From a checkpoint of a small mixture-of-experts model trained on Wikipedia.
Size: 14 layers, width 512.
Experts: 64 experts in each of 7 layers, a softmax router, a shared expert of 384 neurons.
Training: a variant of Muon for the experts, 566M tokens, 4317 steps.
Below are experts of layer 2 (counted from 0) of a mixture-of-experts language model. Rows are named router (the router's row for the expert), gate (a neuron's input weights, with its number), up (a neuron's input weights, with its number) and show model dimensions 64-127. Each number is 200 + 40 x the weight over its row's rms, rounded and kept within 0 to 999.
After each expert's rows: a language model's description of what the expert responds to. This comes from a sample of Wikipedia text that the model never trained on.

# expert 51
router,171,181,258,214,179,201,179,281,219,270,218,267,170,249,180,264,171,243,211,193,243,224,243,177,148,137,215,203,174,189,244,130,240,146,157,198,259,245,190,169,234,236,181,127,204,246,204,141,184,207,182,196,258,214,222,220,198,281,142,188,209,227,197,169
gate1,273,158,229,217,213,216,232,218,200,187,257,200,177,307,240,229,184,216,167,166,252,181,153,196,201,158,206,181,192,129,167,199,170,139,183,233,207,200,233,250,266,231,155,211,227,227,238,182,182,173,207,167,195,239,209,163,201,228,153,154,233,194,203,190
up1,121,200,181,220,233,225,258,234,204,226,180,232,201,187,169,214,145,153,234,153,203,181,184,144,180,305,226,225,166,240,149,258,234,258,217,167,224,175,145,222,158,185,188,129,169,212,207,182,265,198,230,285,168,228,199,253,217,116,229,218,215,172,128,206
It responds to: Song-title and name pieces

# expert 10
router,192,166,245,186,142,174,163,185,342,254,219,203,226,199,175,255,129,233,199,198,227,219,211,123,144,190,217,183,183,245,200,193,223,99,186,167,237,242,162,177,236,233,178,100,191,173,214,189,175,193,152,219,258,161,209,229,195,257,197,202,161,201,148,247
gate0,162,165,163,202,276,182,184,185,113,193,165,176,200,192,226,224,179,219,182,207,236,209,202,214,177,229,192,209,250,174,225,180,147,272,212,173,231,186,276,228,181,196,244,238,171,223,177,233,246,223,212,195,171,221,210,156,137,279,212,236,145,146,185,184
up0,174,179,216,153,171,220,216,187,190,182,190,189,215,191,227,183,201,121,197,181,200,253,229,239,264,238,164,133,275,183,235,194,232,214,220,207,251,207,202,268,220,131,190,204,216,230,204,238,276,165,143,172,139,216,250,255,235,227,146,207,207,202,215,116
It responds to: Mid-name word pieces

# expert 62
router,159,141,296,197,158,248,163,248,254,199,199,249,197,234,131,220,211,260,165,239,237,231,244,224,179,209,174,190,166,219,239,170,244,154,147,215,270,258,153,180,237,208,251,179,192,209,188,204,145,236,175,159,221,190,264,267,233,210,194,220,236,214,218,188
gate1,138,140,240,234,120,264,151,174,164,209,190,219,169,196,194,309,211,175,186,162,190,171,194,189,120,135,160,200,155,199,218,229,153,214,221,229,136,277,219,222,176,266,211,214,214,283,207,152,189,225,186,204,188,160,169,225,239,221,98,225,146,190,203,200
up1,199,230,182,207,192,201,158,237,253,184,167,183,173,219,139,205,237,196,151,191,178,237,170,162,239,205,209,176,141,178,204,261,209,263,131,185,77,223,203,142,131,233,291,209,230,223,132,265,244,236,281,187,219,241,212,214,179,111,159,178,266,241,141,173
It responds to: Spaces and word beginnings

# expert 60
router,198,181,216,198,151,165,189,286,272,187,262,309,215,210,148,221,194,243,121,201,248,229,220,217,164,164,140,167,216,190,213,218,254,134,143,133,229,234,149,206,252,232,225,180,146,176,197,189,163,172,124,218,284,157,236,283,170,237,247,219,219,188,217,173
gate0,236,273,242,176,194,160,245,195,206,230,252,148,225,197,170,227,274,183,189,181,269,237,163,249,186,204,153,144,191,186,272,114,268,194,202,162,181,182,162,178,220,196,273,188,176,123,219,112,177,135,207,206,211,236,209,159,247,162,222,238,177,252,256,116
up0,180,128,147,170,217,188,162,236,178,257,208,124,228,148,152,171,193,190,240,218,256,257,226,209,241,140,295,258,199,221,99,194,162,148,148,174,183,200,206,160,188,177,236,294,244,108,183,209,168,258,187,230,182,215,143,205,185,183,225,179,177,123,158,228
It responds to: En dashes and numbers

# expert 43
router,221,151,234,218,149,134,133,234,240,188,229,245,272,202,192,296,156,286,182,204,303,254,208,169,141,206,190,170,247,199,222,215,181,156,127,145,217,228,177,246,223,265,194,171,163,255,241,134,158,122,190,242,277,219,233,230,176,230,266,219,235,111,231,196
gate0,220,162,169,171,163,193,148,135,191,202,153,232,236,110,275,188,190,222,189,263,157,311,204,141,169,277,166,200,210,160,145,177,216,169,194,201,193,205,194,216,175,235,196,255,208,214,244,196,224,167,171,240,244,271,160,220,205,177,247,219,238,164,225,229
up0,231,186,161,199,170,216,240,248,231,176,193,203,158,254,150,196,182,166,305,137,155,219,209,209,191,194,212,103,228,191,243,177,225,207,162,254,105,275,165,239,271,178,188,151,168,230,177,213,188,253,248,161,310,146,168,226,194,216,154,218,145,191,236,177
It responds to: Inner word syllables

# expert 31
router,253,181,209,180,120,207,169,227,328,249,280,227,249,162,191,286,168,215,221,176,228,238,219,175,180,204,208,207,178,168,184,185,260,125,167,185,213,215,124,232,203,153,230,153,205,206,262,181,189,216,210,212,282,202,227,236,231,225,232,178,174,219,175,212
gate0,188,181,146,179,180,189,222,207,162,162,291,108,184,192,216,218,145,228,182,191,166,117,177,136,192,219,245,203,172,196,194,228,215,275,157,220,293,179,187,174,182,157,289,152,193,209,143,233,181,199,153,178,234,205,148,175,229,214,265,228,279,234,169,134
up0,305,196,129,282,130,238,199,266,232,220,179,114,231,272,202,202,196,201,248,164,218,158,169,182,257,253,175,172,168,225,222,132,187,221,195,173,214,208,177,229,140,246,147,238,189,248,204,144,291,215,184,230,281,183,207,180,156,153,146,184,217,163,173,211
It responds to: Foreign name syllables

# expert 46
router,218,136,243,124,177,168,173,238,257,228,217,227,257,203,143,261,217,268,124,180,253,212,201,200,213,198,258,189,171,199,219,175,280,152,133,201,280,260,141,204,245,205,243,164,178,198,209,209,192,169,189,210,207,153,288,278,226,291,228,252,229,193,189,186
gate1,155,146,289,220,183,220,159,131,199,251,180,276,283,151,178,257,227,155,214,178,189,195,283,227,247,132,230,130,195,146,223,135,216,213,175,211,183,226,198,169,174,199,220,188,209,205,226,167,179,222,215,231,192,103,321,215,214,319,175,228,199,183,188,218
up1,233,215,199,235,208,179,230,240,216,180,197,152,111,243,193,150,155,272,189,246,177,222,142,201,163,335,183,305,168,256,189,280,236,180,146,174,209,226,216,203,243,171,202,176,183,183,172,249,218,170,255,188,219,260,147,210,233,93,193,180,231,223,249,203
It responds to: Section and paragraph starts

# expert 30
router,129,142,221,187,116,195,174,199,298,197,202,239,205,185,113,224,179,231,201,222,238,194,215,208,126,184,148,186,214,214,234,148,215,154,142,169,224,207,208,229,289,218,220,203,176,158,215,232,114,174,186,203,233,206,275,262,202,257,167,188,205,200,205,158
gate1,219,179,194,194,190,263,194,241,201,226,172,229,218,178,182,134,207,158,181,214,241,142,197,171,211,194,282,214,174,188,169,182,261,169,236,200,270,218,203,189,196,201,154,221,295,197,187,211,151,147,269,208,209,158,200,192,269,231,236,157,249,214,259,180
up1,222,176,146,149,282,295,179,231,222,230,194,174,175,179,211,193,225,189,145,252,216,176,246,165,183,140,275,201,185,209,231,161,198,252,231,192,250,181,188,141,161,205,172,247,269,180,185,163,234,158,257,203,204,159,217,180,168,162,181,193,232,166,207,202
It responds to: Infobox list formatting

# expert 28
router,158,158,285,189,168,255,158,235,263,223,213,259,184,241,132,216,211,255,166,223,239,237,240,228,175,219,168,191,166,224,253,152,258,155,157,210,261,262,165,166,237,215,241,200,186,209,180,234,139,226,194,165,226,197,265,264,209,218,198,219,253,195,200,192
gate0,167,199,189,214,199,215,233,166,261,173,173,262,224,301,202,174,232,219,193,171,206,209,158,165,146,200,205,244,184,202,181,219,220,200,185,183,250,191,177,204,172,204,197,258,262,255,161,244,251,224,206,268,155,178,228,211,198,170,254,240,182,202,154,167
up0,140,187,235,132,191,219,185,211,37,275,249,232,128,161,136,303,148,195,163,225,189,195,230,206,282,212,194,150,211,220,186,187,183,202,215,175,191,184,91,207,207,209,244,173,150,233,263,112,193,172,191,158,205,212,190,198,197,211,202,174,219,261,244,193
It responds to: Digits and years

# expert 21
router,200,145,227,192,107,218,168,208,291,211,177,228,166,197,133,262,167,325,162,207,225,238,195,222,142,155,193,197,200,179,216,120,245,162,167,130,291,226,201,208,245,215,225,198,209,192,211,153,178,194,135,173,218,221,207,249,176,251,246,218,216,176,188,219
gate0,216,236,119,213,241,162,273,185,200,213,220,133,254,257,216,201,194,260,216,224,194,216,125,237,171,142,217,188,183,177,196,155,217,194,244,226,213,206,207,212,177,229,133,175,298,183,181,163,233,220,157,198,200,223,150,185,232,145,173,243,236,187,213,181
up0,176,181,249,157,168,210,178,171,154,230,121,225,167,130,199,240,242,176,184,201,167,178,229,152,255,220,195,140,161,236,235,207,133,205,134,256,184,170,176,193,174,158,244,182,106,237,207,211,266,239,236,194,196,183,185,159,166,185,159,231,240,213,198,203
It responds to: Commas and month names

# expert 55
router,201,159,228,188,151,224,129,245,266,246,242,243,198,171,177,222,141,235,193,165,248,253,228,187,167,202,224,189,205,221,218,182,237,104,110,210,240,223,136,177,239,214,222,135,208,247,222,171,152,159,199,199,238,149,237,235,200,233,172,205,209,198,211,201
gate0,236,240,237,129,146,240,246,232,186,254,216,144,176,195,229,192,221,227,178,226,199,240,190,112,214,243,214,245,202,228,183,205,222,264,182,219,334,204,144,138,214,160,226,137,166,178,250,274,152,135,185,183,272,210,215,213,213,219,230,250,110,173,192,261
up0,115,168,168,232,203,172,131,177,215,206,93,235,205,237,180,267,143,206,191,172,159,174,207,273,251,169,199,185,178,184,231,163,182,170,135,203,70,194,291,262,152,243,160,240,175,310,179,131,240,270,173,206,117,163,241,196,188,188,149,189,256,261,235,157
It responds to: Ordinal suffixes, CJK bytes

# expert 7
router,199,201,291,156,137,206,198,262,298,196,196,235,184,203,162,220,180,229,164,217,237,200,221,248,163,221,139,181,234,229,259,125,287,178,163,220,248,202,182,229,257,254,213,193,218,243,206,214,171,216,162,185,262,184,254,242,221,246,209,211,251,144,231,206
gate1,179,88,196,202,178,263,183,228,233,165,193,145,187,125,185,240,202,228,191,230,160,171,306,214,184,199,185,246,211,277,216,167,193,239,239,204,142,135,262,155,160,231,162,234,216,237,226,213,170,169,230,160,240,183,249,253,236,271,196,165,201,201,194,110
up1,210,154,230,216,181,232,174,179,253,199,226,179,218,118,172,234,182,177,229,187,297,178,193,162,197,194,165,239,167,228,195,136,144,211,253,243,214,169,274,154,85,228,204,187,200,196,231,168,212,218,231,210,237,129,209,221,239,257,226,135,266,165,241,117
It responds to: On and particles

# expert 18
router,186,155,289,203,148,224,177,231,247,227,177,234,168,174,119,242,226,286,177,177,206,258,183,196,184,191,181,188,173,202,192,172,310,178,147,207,276,206,193,237,239,246,218,184,171,217,252,163,153,194,210,224,227,180,236,237,188,231,223,234,263,201,192,223
gate1,226,218,136,202,254,184,168,187,256,261,204,164,131,185,183,184,277,249,140,171,172,182,192,175,179,142,265,115,280,189,198,198,244,195,298,188,222,229,131,183,124,237,221,116,252,192,197,168,200,233,252,199,246,180,285,139,198,202,183,272,204,207,178,168
up1,281,223,231,238,196,285,205,127,177,146,214,209,231,188,238,155,203,128,188,212,196,235,213,186,276,213,218,146,130,211,205,300,209,150,155,178,191,128,187,175,201,165,149,210,98,260,160,167,263,186,209,248,158,297,248,254,227,231,175,241,196,188,261,228
It responds to: Locative prepositions

# expert 16
router,211,165,270,127,142,175,160,228,234,280,227,275,236,182,173,214,210,234,172,251,229,229,255,181,139,151,153,186,206,179,254,200,209,154,181,158,255,203,186,208,264,195,223,207,201,220,235,234,150,162,206,161,241,204,227,232,207,275,237,270,219,179,217,146
gate0,200,113,179,198,167,213,215,231,227,199,144,217,165,200,208,227,286,201,201,173,202,203,149,177,126,189,93,224,228,188,259,213,204,248,220,213,216,173,200,248,163,189,212,209,227,202,103,179,196,146,204,167,176,228,170,273,261,198,244,301,226,194,130,173
up0,173,115,107,202,193,200,197,243,236,221,189,206,135,180,238,213,224,235,189,164,196,234,117,170,95,198,248,219,245,170,265,160,211,186,215,186,218,172,238,233,195,149,201,135,231,193,159,172,179,174,215,154,190,256,190,243,208,183,225,177,225,222,203,146
It responds to: Event and activity nouns

# expert 22
router,200,191,259,208,116,147,117,240,267,224,259,199,242,132,204,270,235,235,200,214,261,243,211,195,141,188,192,201,204,182,231,161,211,175,165,150,210,220,178,206,207,230,173,166,203,240,259,145,146,168,174,215,334,196,218,242,202,248,208,273,241,146,197,229
gate0,190,172,210,195,249,213,232,248,249,158,209,238,167,157,195,231,176,186,206,187,218,239,137,187,205,197,190,255,144,205,179,198,216,187,232,183,257,229,192,232,239,220,179,201,220,183,193,209,185,138,215,233,244,155,153,222,168,222,162,148,279,223,152,178
up0,186,187,170,243,151,224,218,160,183,175,190,196,170,202,241,184,170,205,216,178,184,194,264,222,261,238,152,181,204,205,147,240,284,194,218,209,215,167,204,188,175,180,143,151,243,235,246,285,171,217,236,212,240,250,158,231,199,234,214,137,149,133,152,172
It responds to: Verb and word suffixes

# expert 11
router,234,138,253,191,128,199,129,262,227,227,217,244,217,183,148,256,203,200,159,248,188,200,223,149,209,190,196,194,205,182,191,128,262,119,187,176,219,241,139,202,271,248,234,206,213,188,227,151,81,163,166,181,236,222,231,249,157,233,170,201,201,161,247,172
gate1,244,204,271,217,199,227,148,197,196,211,182,243,211,173,267,193,201,189,128,183,206,197,180,79,186,267,202,221,250,169,240,159,278,214,204,259,231,202,139,211,217,194,239,214,231,279,143,93,219,177,201,165,202,202,217,203,217,208,179,280,214,195,130,164
up1,210,248,264,192,206,244,131,181,166,198,214,230,192,233,238,163,227,201,132,166,194,210,137,126,179,229,156,168,223,193,216,215,178,222,177,244,306,171,201,245,185,177,261,263,241,241,140,122,201,165,205,227,209,187,202,178,206,211,202,248,207,203,150,226
It responds to: Institutional office nouns

# expert 37
router,196,180,262,175,69,128,156,238,209,206,183,245,238,173,166,221,219,230,178,235,273,187,240,227,150,225,139,212,201,143,241,134,208,210,172,208,250,222,205,202,233,209,252,189,205,214,242,160,115,199,151,198,243,238,220,262,171,230,203,253,286,175,203,191
gate0,166,182,247,172,220,206,231,205,237,148,245,260,183,237,219,273,217,144,251,191,229,197,192,199,218,126,188,245,182,191,255,193,245,198,202,124,182,219,233,241,234,192,313,169,146,262,167,167,180,245,258,150,145,183,201,263,178,197,280,197,182,199,178,193
up0,198,221,223,233,164,223,114,162,170,219,194,180,229,233,204,181,188,175,128,187,180,246,263,190,204,270,203,202,212,262,240,116,204,143,253,230,238,165,169,213,166,265,164,187,257,115,225,217,204,197,183,217,184,240,217,98,202,124,130,113,171,201,254,230
It responds to: Reporting verbs and complements

# expert 36
router,236,184,234,165,147,196,110,225,303,216,177,216,181,140,184,279,197,215,224,197,258,246,256,169,112,192,226,214,180,229,222,169,188,128,127,175,221,234,204,196,243,176,270,167,190,200,244,152,189,155,160,227,205,183,216,232,220,237,213,231,241,163,191,235
gate0,173,186,159,175,200,166,197,222,131,267,188,179,133,283,234,210,206,223,240,242,213,158,198,207,244,241,202,184,86,172,219,146,155,232,213,233,281,252,245,323,190,151,186,169,166,124,181,198,239,176,219,197,235,151,271,166,247,280,217,162,144,283,186,187
up0,180,172,126,161,261,186,188,200,238,207,202,198,277,232,135,264,190,167,225,202,253,259,153,171,217,295,195,175,230,241,195,209,215,227,221,195,144,199,234,293,252,219,263,192,198,228,273,185,186,218,54,268,175,210,203,124,182,125,185,251,219,195,182,205
It responds to: Mid-word name pieces

# expert 56
router,156,143,282,199,174,245,154,241,253,226,211,248,195,222,131,221,205,260,161,213,245,229,262,218,180,200,166,199,171,230,248,164,254,156,148,216,258,263,166,167,250,211,248,190,187,211,185,202,148,226,175,164,225,211,269,262,208,221,187,226,246,197,216,184
gate1,185,173,226,234,294,192,261,188,207,214,134,198,143,161,205,227,187,215,171,256,151,206,213,223,180,187,256,235,257,175,214,252,262,165,186,259,177,170,235,278,238,228,178,94,222,251,178,200,213,186,150,226,203,195,252,189,213,201,299,212,228,264,269,169
up1,223,223,171,223,187,214,260,196,219,144,196,217,177,224,171,201,188,182,249,228,247,242,251,115,203,185,195,244,212,202,194,194,168,216,245,211,171,137,179,217,259,196,209,192,238,248,249,197,139,206,146,212,309,253,179,193,234,230,166,228,247,212,189,189
It responds to: Personal names in lists

# expert 44
router,195,170,207,174,166,234,191,187,244,241,215,207,232,231,94,260,180,258,113,190,218,186,166,202,150,236,194,206,160,227,212,148,272,72,153,193,288,234,183,192,285,196,240,177,172,203,202,214,134,191,156,254,222,182,207,208,189,269,223,204,230,179,211,230
gate0,190,220,189,253,164,268,83,192,217,145,195,215,183,183,201,239,127,171,259,113,178,245,190,236,233,280,166,202,236,197,220,162,259,194,160,209,209,238,230,185,248,172,216,132,154,191,238,197,172,189,151,183,205,165,238,251,176,249,176,235,217,239,185,223
up0,143,227,153,259,197,288,109,153,195,145,137,236,152,172,188,221,133,172,282,143,144,260,214,225,244,269,173,184,201,205,275,190,243,217,159,197,211,230,224,173,249,185,205,152,160,224,230,196,174,207,174,152,174,179,238,265,160,253,145,248,192,212,200,232
It responds to: Table row delimiters

# expert 29
router,155,139,241,195,161,202,196,208,281,226,260,271,238,232,97,204,158,200,210,206,246,264,143,230,137,256,225,171,184,210,264,210,272,130,126,183,245,247,209,241,261,236,212,176,216,206,194,212,126,180,194,177,253,222,240,227,229,247,248,205,199,200,226,154
gate0,196,155,179,220,151,216,217,191,202,138,187,326,194,207,208,224,176,261,262,201,215,207,242,253,265,267,188,208,194,248,189,143,168,181,207,225,174,195,251,178,229,197,231,181,213,213,181,215,145,190,177,203,189,203,163,131,162,216,185,186,223,203,203,193
up0,176,150,121,198,198,190,190,204,183,159,237,270,198,211,240,226,223,222,270,192,180,207,197,221,257,304,191,209,177,271,199,173,157,182,212,201,219,155,260,169,223,228,220,216,209,201,189,224,194,201,176,184,173,218,154,187,180,206,196,172,189,194,198,224
It responds to: Infobox list markers

# expert 14
router,187,194,233,184,162,224,150,254,258,234,243,243,192,241,105,222,189,228,172,190,245,219,217,172,132,229,165,220,163,219,247,201,230,156,131,184,269,269,187,162,216,214,219,177,206,182,194,191,117,205,173,213,198,199,266,233,147,249,172,219,259,182,212,198
gate0,195,221,158,180,176,127,193,127,197,224,256,186,212,183,191,242,189,252,114,174,227,209,176,176,216,171,272,126,201,196,227,283,287,217,233,154,194,169,114,240,238,172,180,220,251,214,183,199,198,181,158,196,242,177,263,225,149,175,160,179,213,219,187,204
up0,182,207,240,206,236,244,198,266,205,169,201,213,198,231,203,120,200,199,282,219,195,229,194,254,232,188,194,232,178,181,187,101,112,187,187,223,218,206,268,194,152,236,210,195,107,239,186,171,194,216,203,192,200,234,203,265,248,218,186,269,223,159,190,184
It responds to: Closing brackets and quotes

# expert 24
router,174,147,289,196,159,250,148,246,252,216,205,248,191,226,123,222,209,255,167,223,246,241,240,223,165,227,163,198,166,199,253,164,246,164,160,201,275,248,150,169,246,218,244,197,191,206,199,212,137,229,182,164,231,198,270,257,218,214,192,219,242,202,222,190
gate0,220,216,255,292,205,171,154,285,193,204,180,205,197,237,174,148,267,161,161,161,219,205,166,222,212,199,221,167,150,216,172,196,270,215,260,171,222,175,177,210,192,197,226,208,228,205,177,174,186,179,192,157,182,215,192,258,220,180,166,162,186,186,144,206
up0,245,180,199,207,204,215,285,202,219,197,136,208,197,216,182,248,213,221,157,241,210,248,183,207,63,239,190,286,172,178,203,148,187,188,243,138,194,197,235,165,251,166,235,233,140,144,191,260,253,217,167,238,209,208,220,211,239,194,201,196,188,198,251,185
It responds to: Digits in numeric data

# expert 26
router,156,148,289,191,159,245,156,247,243,222,209,251,197,239,149,210,208,265,162,228,236,223,244,213,178,214,172,198,170,208,254,159,252,164,159,217,257,257,153,170,246,230,253,191,181,212,190,208,128,222,185,170,239,197,262,252,212,213,193,233,231,194,196,190
gate0,92,219,195,228,172,194,164,211,246,157,169,138,246,177,161,234,193,264,275,248,133,234,233,221,177,150,204,156,126,186,216,139,262,125,229,178,138,170,296,242,235,219,208,233,203,162,148,188,166,199,191,204,248,150,263,193,202,215,192,248,171,177,232,168
up0,199,258,231,158,165,143,158,220,178,157,142,173,176,188,217,272,189,191,251,192,241,209,138,230,263,130,199,144,266,78,157,228,230,178,183,174,235,176,200,217,186,206,246,136,215,162,193,153,268,151,208,191,237,267,154,251,224,147,171,212,185,201,218,255
It responds to: Space before numbers

# expert 49
router,216,169,231,205,168,175,182,204,247,200,247,223,215,185,172,214,204,254,189,204,200,224,220,200,170,207,176,153,203,188,197,150,267,194,154,136,272,220,185,195,299,237,223,209,195,187,213,216,148,157,158,122,201,192,272,309,211,286,239,186,213,199,223,195
gate0,196,201,130,217,80,241,200,174,181,183,198,227,216,129,173,287,236,157,216,212,195,189,192,152,206,227,176,203,195,217,156,261,200,198,299,249,240,184,146,219,215,189,173,212,172,198,218,228,198,193,198,210,119,161,154,208,244,266,187,186,218,182,165,124
up0,136,203,160,205,160,181,194,159,191,177,277,253,253,148,204,240,173,211,154,226,173,179,252,167,179,182,205,228,168,161,206,206,172,177,206,144,263,241,184,229,180,93,197,275,152,284,200,178,258,171,201,193,159,179,193,157,174,245,190,135,293,148,137,203
It responds to: Years and field colons

# expert 34
router,189,203,252,156,160,229,129,212,173,244,174,288,198,176,166,246,222,248,185,227,256,222,219,239,134,147,168,182,202,177,244,216,245,196,162,191,263,252,165,244,252,162,268,167,174,245,232,186,160,205,172,230,240,242,226,227,211,274,205,278,237,181,217,212
gate1,277,177,173,214,221,127,266,123,177,249,151,194,125,175,180,293,200,121,260,212,272,226,245,232,164,226,229,267,189,198,150,234,168,182,215,241,215,226,172,134,193,174,267,173,214,199,292,160,189,174,208,210,265,211,165,260,165,212,261,202,220,136,176,135
up1,144,225,171,196,265,237,276,215,134,165,175,272,167,158,200,252,217,231,219,206,193,169,208,180,210,212,195,214,228,227,193,231,237,220,156,206,209,204,183,148,230,244,196,160,151,162,249,194,241,210,221,212,283,87,211,260,172,180,199,237,192,185,234,160
It responds to: Name endings

# expert 63
router,200,192,235,190,154,160,116,209,249,247,258,204,208,228,170,224,207,213,196,216,247,213,195,233,160,152,140,189,175,188,234,101,193,127,167,152,260,211,206,224,224,224,209,173,240,203,205,224,172,222,187,247,221,197,211,230,209,302,161,232,263,276,202,224
gate0,203,188,228,208,161,204,151,240,114,198,286,202,188,170,160,202,210,128,214,200,201,186,245,230,194,140,216,153,202,197,177,250,172,214,235,265,152,264,319,161,196,225,166,244,203,235,218,254,193,238,230,223,163,200,259,189,226,209,165,199,252,177,246,278
up0,188,202,180,246,174,197,243,190,177,179,186,187,139,106,176,163,283,178,204,173,158,224,244,197,193,138,235,237,220,227,243,249,206,138,246,203,202,216,244,210,113,263,158,205,223,195,204,214,253,237,178,180,133,249,233,141,223,175,198,175,236,205,206,222
It responds to: Entertainment and sports nouns

# expert 54
router,157,154,271,166,140,225,172,209,220,253,210,207,195,188,126,194,180,266,168,215,208,184,209,209,174,205,197,213,176,232,216,168,224,193,177,194,338,271,149,237,261,240,244,138,235,175,223,152,137,213,161,247,258,187,304,269,237,243,240,237,218,153,213,191
gate0,170,206,216,241,185,162,147,182,212,240,180,154,188,268,189,276,219,195,162,241,194,249,214,142,219,217,168,210,135,210,303,143,236,149,227,215,161,224,211,200,254,199,174,213,230,323,253,186,169,220,112,213,215,239,180,271,185,310,181,228,186,200,256,194
up0,164,145,224,195,183,184,195,253,202,220,192,143,244,123,176,174,258,200,220,229,186,239,202,169,235,228,185,180,196,163,208,189,148,141,186,156,200,219,253,165,201,248,235,244,142,201,140,163,198,236,228,175,308,195,181,210,157,182,181,219,196,209,231,205
It responds to: The preposition of

# expert 3
router,225,180,220,235,128,184,170,205,236,219,237,255,216,196,162,204,189,262,120,204,212,237,213,167,161,242,192,203,149,195,199,172,229,183,151,207,332,310,152,190,257,209,203,155,213,180,195,165,104,182,170,206,257,241,228,238,125,294,155,192,223,169,208,207
gate0,199,207,198,202,150,182,227,173,189,248,171,219,226,173,259,210,213,204,150,212,168,185,268,161,148,168,162,157,242,247,264,177,210,234,209,192,192,194,245,124,138,142,201,188,205,206,182,145,225,251,230,240,150,239,231,147,179,221,148,175,187,257,230,184
up0,112,187,247,155,334,209,190,209,114,250,238,238,224,227,185,227,304,239,151,233,180,223,215,183,193,123,172,216,164,136,241,192,194,210,185,196,224,212,122,208,185,309,187,193,237,218,160,254,134,180,263,236,167,185,243,120,219,184,243,153,238,203,241,211
It responds to: Time and quantity nouns

# expert 23
router,157,150,279,202,154,242,161,257,265,210,206,262,201,229,118,229,208,274,174,222,237,230,250,223,182,216,161,198,174,202,233,152,246,150,149,217,254,256,150,176,247,222,240,188,196,210,192,215,146,233,188,166,221,206,275,261,217,204,200,228,245,196,223,198
gate0,246,141,275,231,173,151,149,213,240,170,212,203,210,241,198,218,279,191,202,261,243,198,231,216,184,163,200,174,250,159,218,182,197,157,216,175,178,203,183,238,298,234,188,94,216,211,231,254,164,156,192,270,280,177,233,223,185,174,296,255,177,257,141,174
up0,145,117,190,171,168,191,213,214,230,180,247,223,182,198,203,223,201,177,208,186,221,172,196,215,198,204,221,121,210,217,184,217,200,170,215,150,214,203,181,195,177,220,169,209,185,271,159,248,152,151,209,172,262,152,192,172,204,243,311,182,288,128,184,229
It responds to: Table and score spacing

# expert 45
router,158,144,289,185,161,244,164,238,257,211,207,237,199,229,127,210,204,252,167,222,238,227,247,211,182,221,171,194,176,211,252,160,255,158,160,215,264,253,160,158,239,217,248,199,185,206,185,214,139,221,181,166,231,207,268,253,210,216,195,215,244,193,219,184
gate1,191,224,157,224,190,165,140,193,235,163,211,211,236,202,191,241,186,223,233,121,153,239,208,216,150,310,203,245,138,155,180,159,204,130,207,137,227,228,191,198,220,208,184,224,165,214,204,208,178,225,183,199,218,150,237,196,225,257,118,216,203,195,210,165
up1,185,157,234,198,141,157,147,239,240,256,178,286,182,168,257,234,229,184,189,201,139,237,217,214,212,183,182,159,230,215,177,238,192,145,248,176,174,212,238,179,241,206,218,161,237,262,235,258,240,207,207,210,204,207,159,171,196,180,149,257,215,191,190,201
It responds to: Names and scores in tables

# expert 20
router,168,142,267,195,168,255,160,240,245,221,210,250,196,243,139,225,203,263,168,227,240,236,236,225,187,216,171,198,172,203,239,163,248,149,151,216,262,264,149,180,240,206,245,194,188,218,190,212,140,224,197,164,231,213,267,253,230,219,193,212,240,199,224,188
gate0,185,107,246,192,213,255,182,165,224,192,174,219,259,208,157,245,159,184,177,197,219,227,197,226,158,218,199,82,172,159,147,209,163,164,175,228,266,168,252,220,223,231,168,154,243,224,227,177,189,196,154,212,234,179,181,242,204,162,264,174,211,255,161,175
up0,188,153,182,226,116,273,184,151,201,171,233,327,143,196,191,138,163,127,224,232,226,224,198,130,227,187,280,225,227,242,307,205,196,152,212,235,194,197,187,224,209,210,193,163,239,227,229,176,146,173,124,232,177,176,114,189,196,193,156,263,192,138,209,239
It responds to: Numbers in tables and math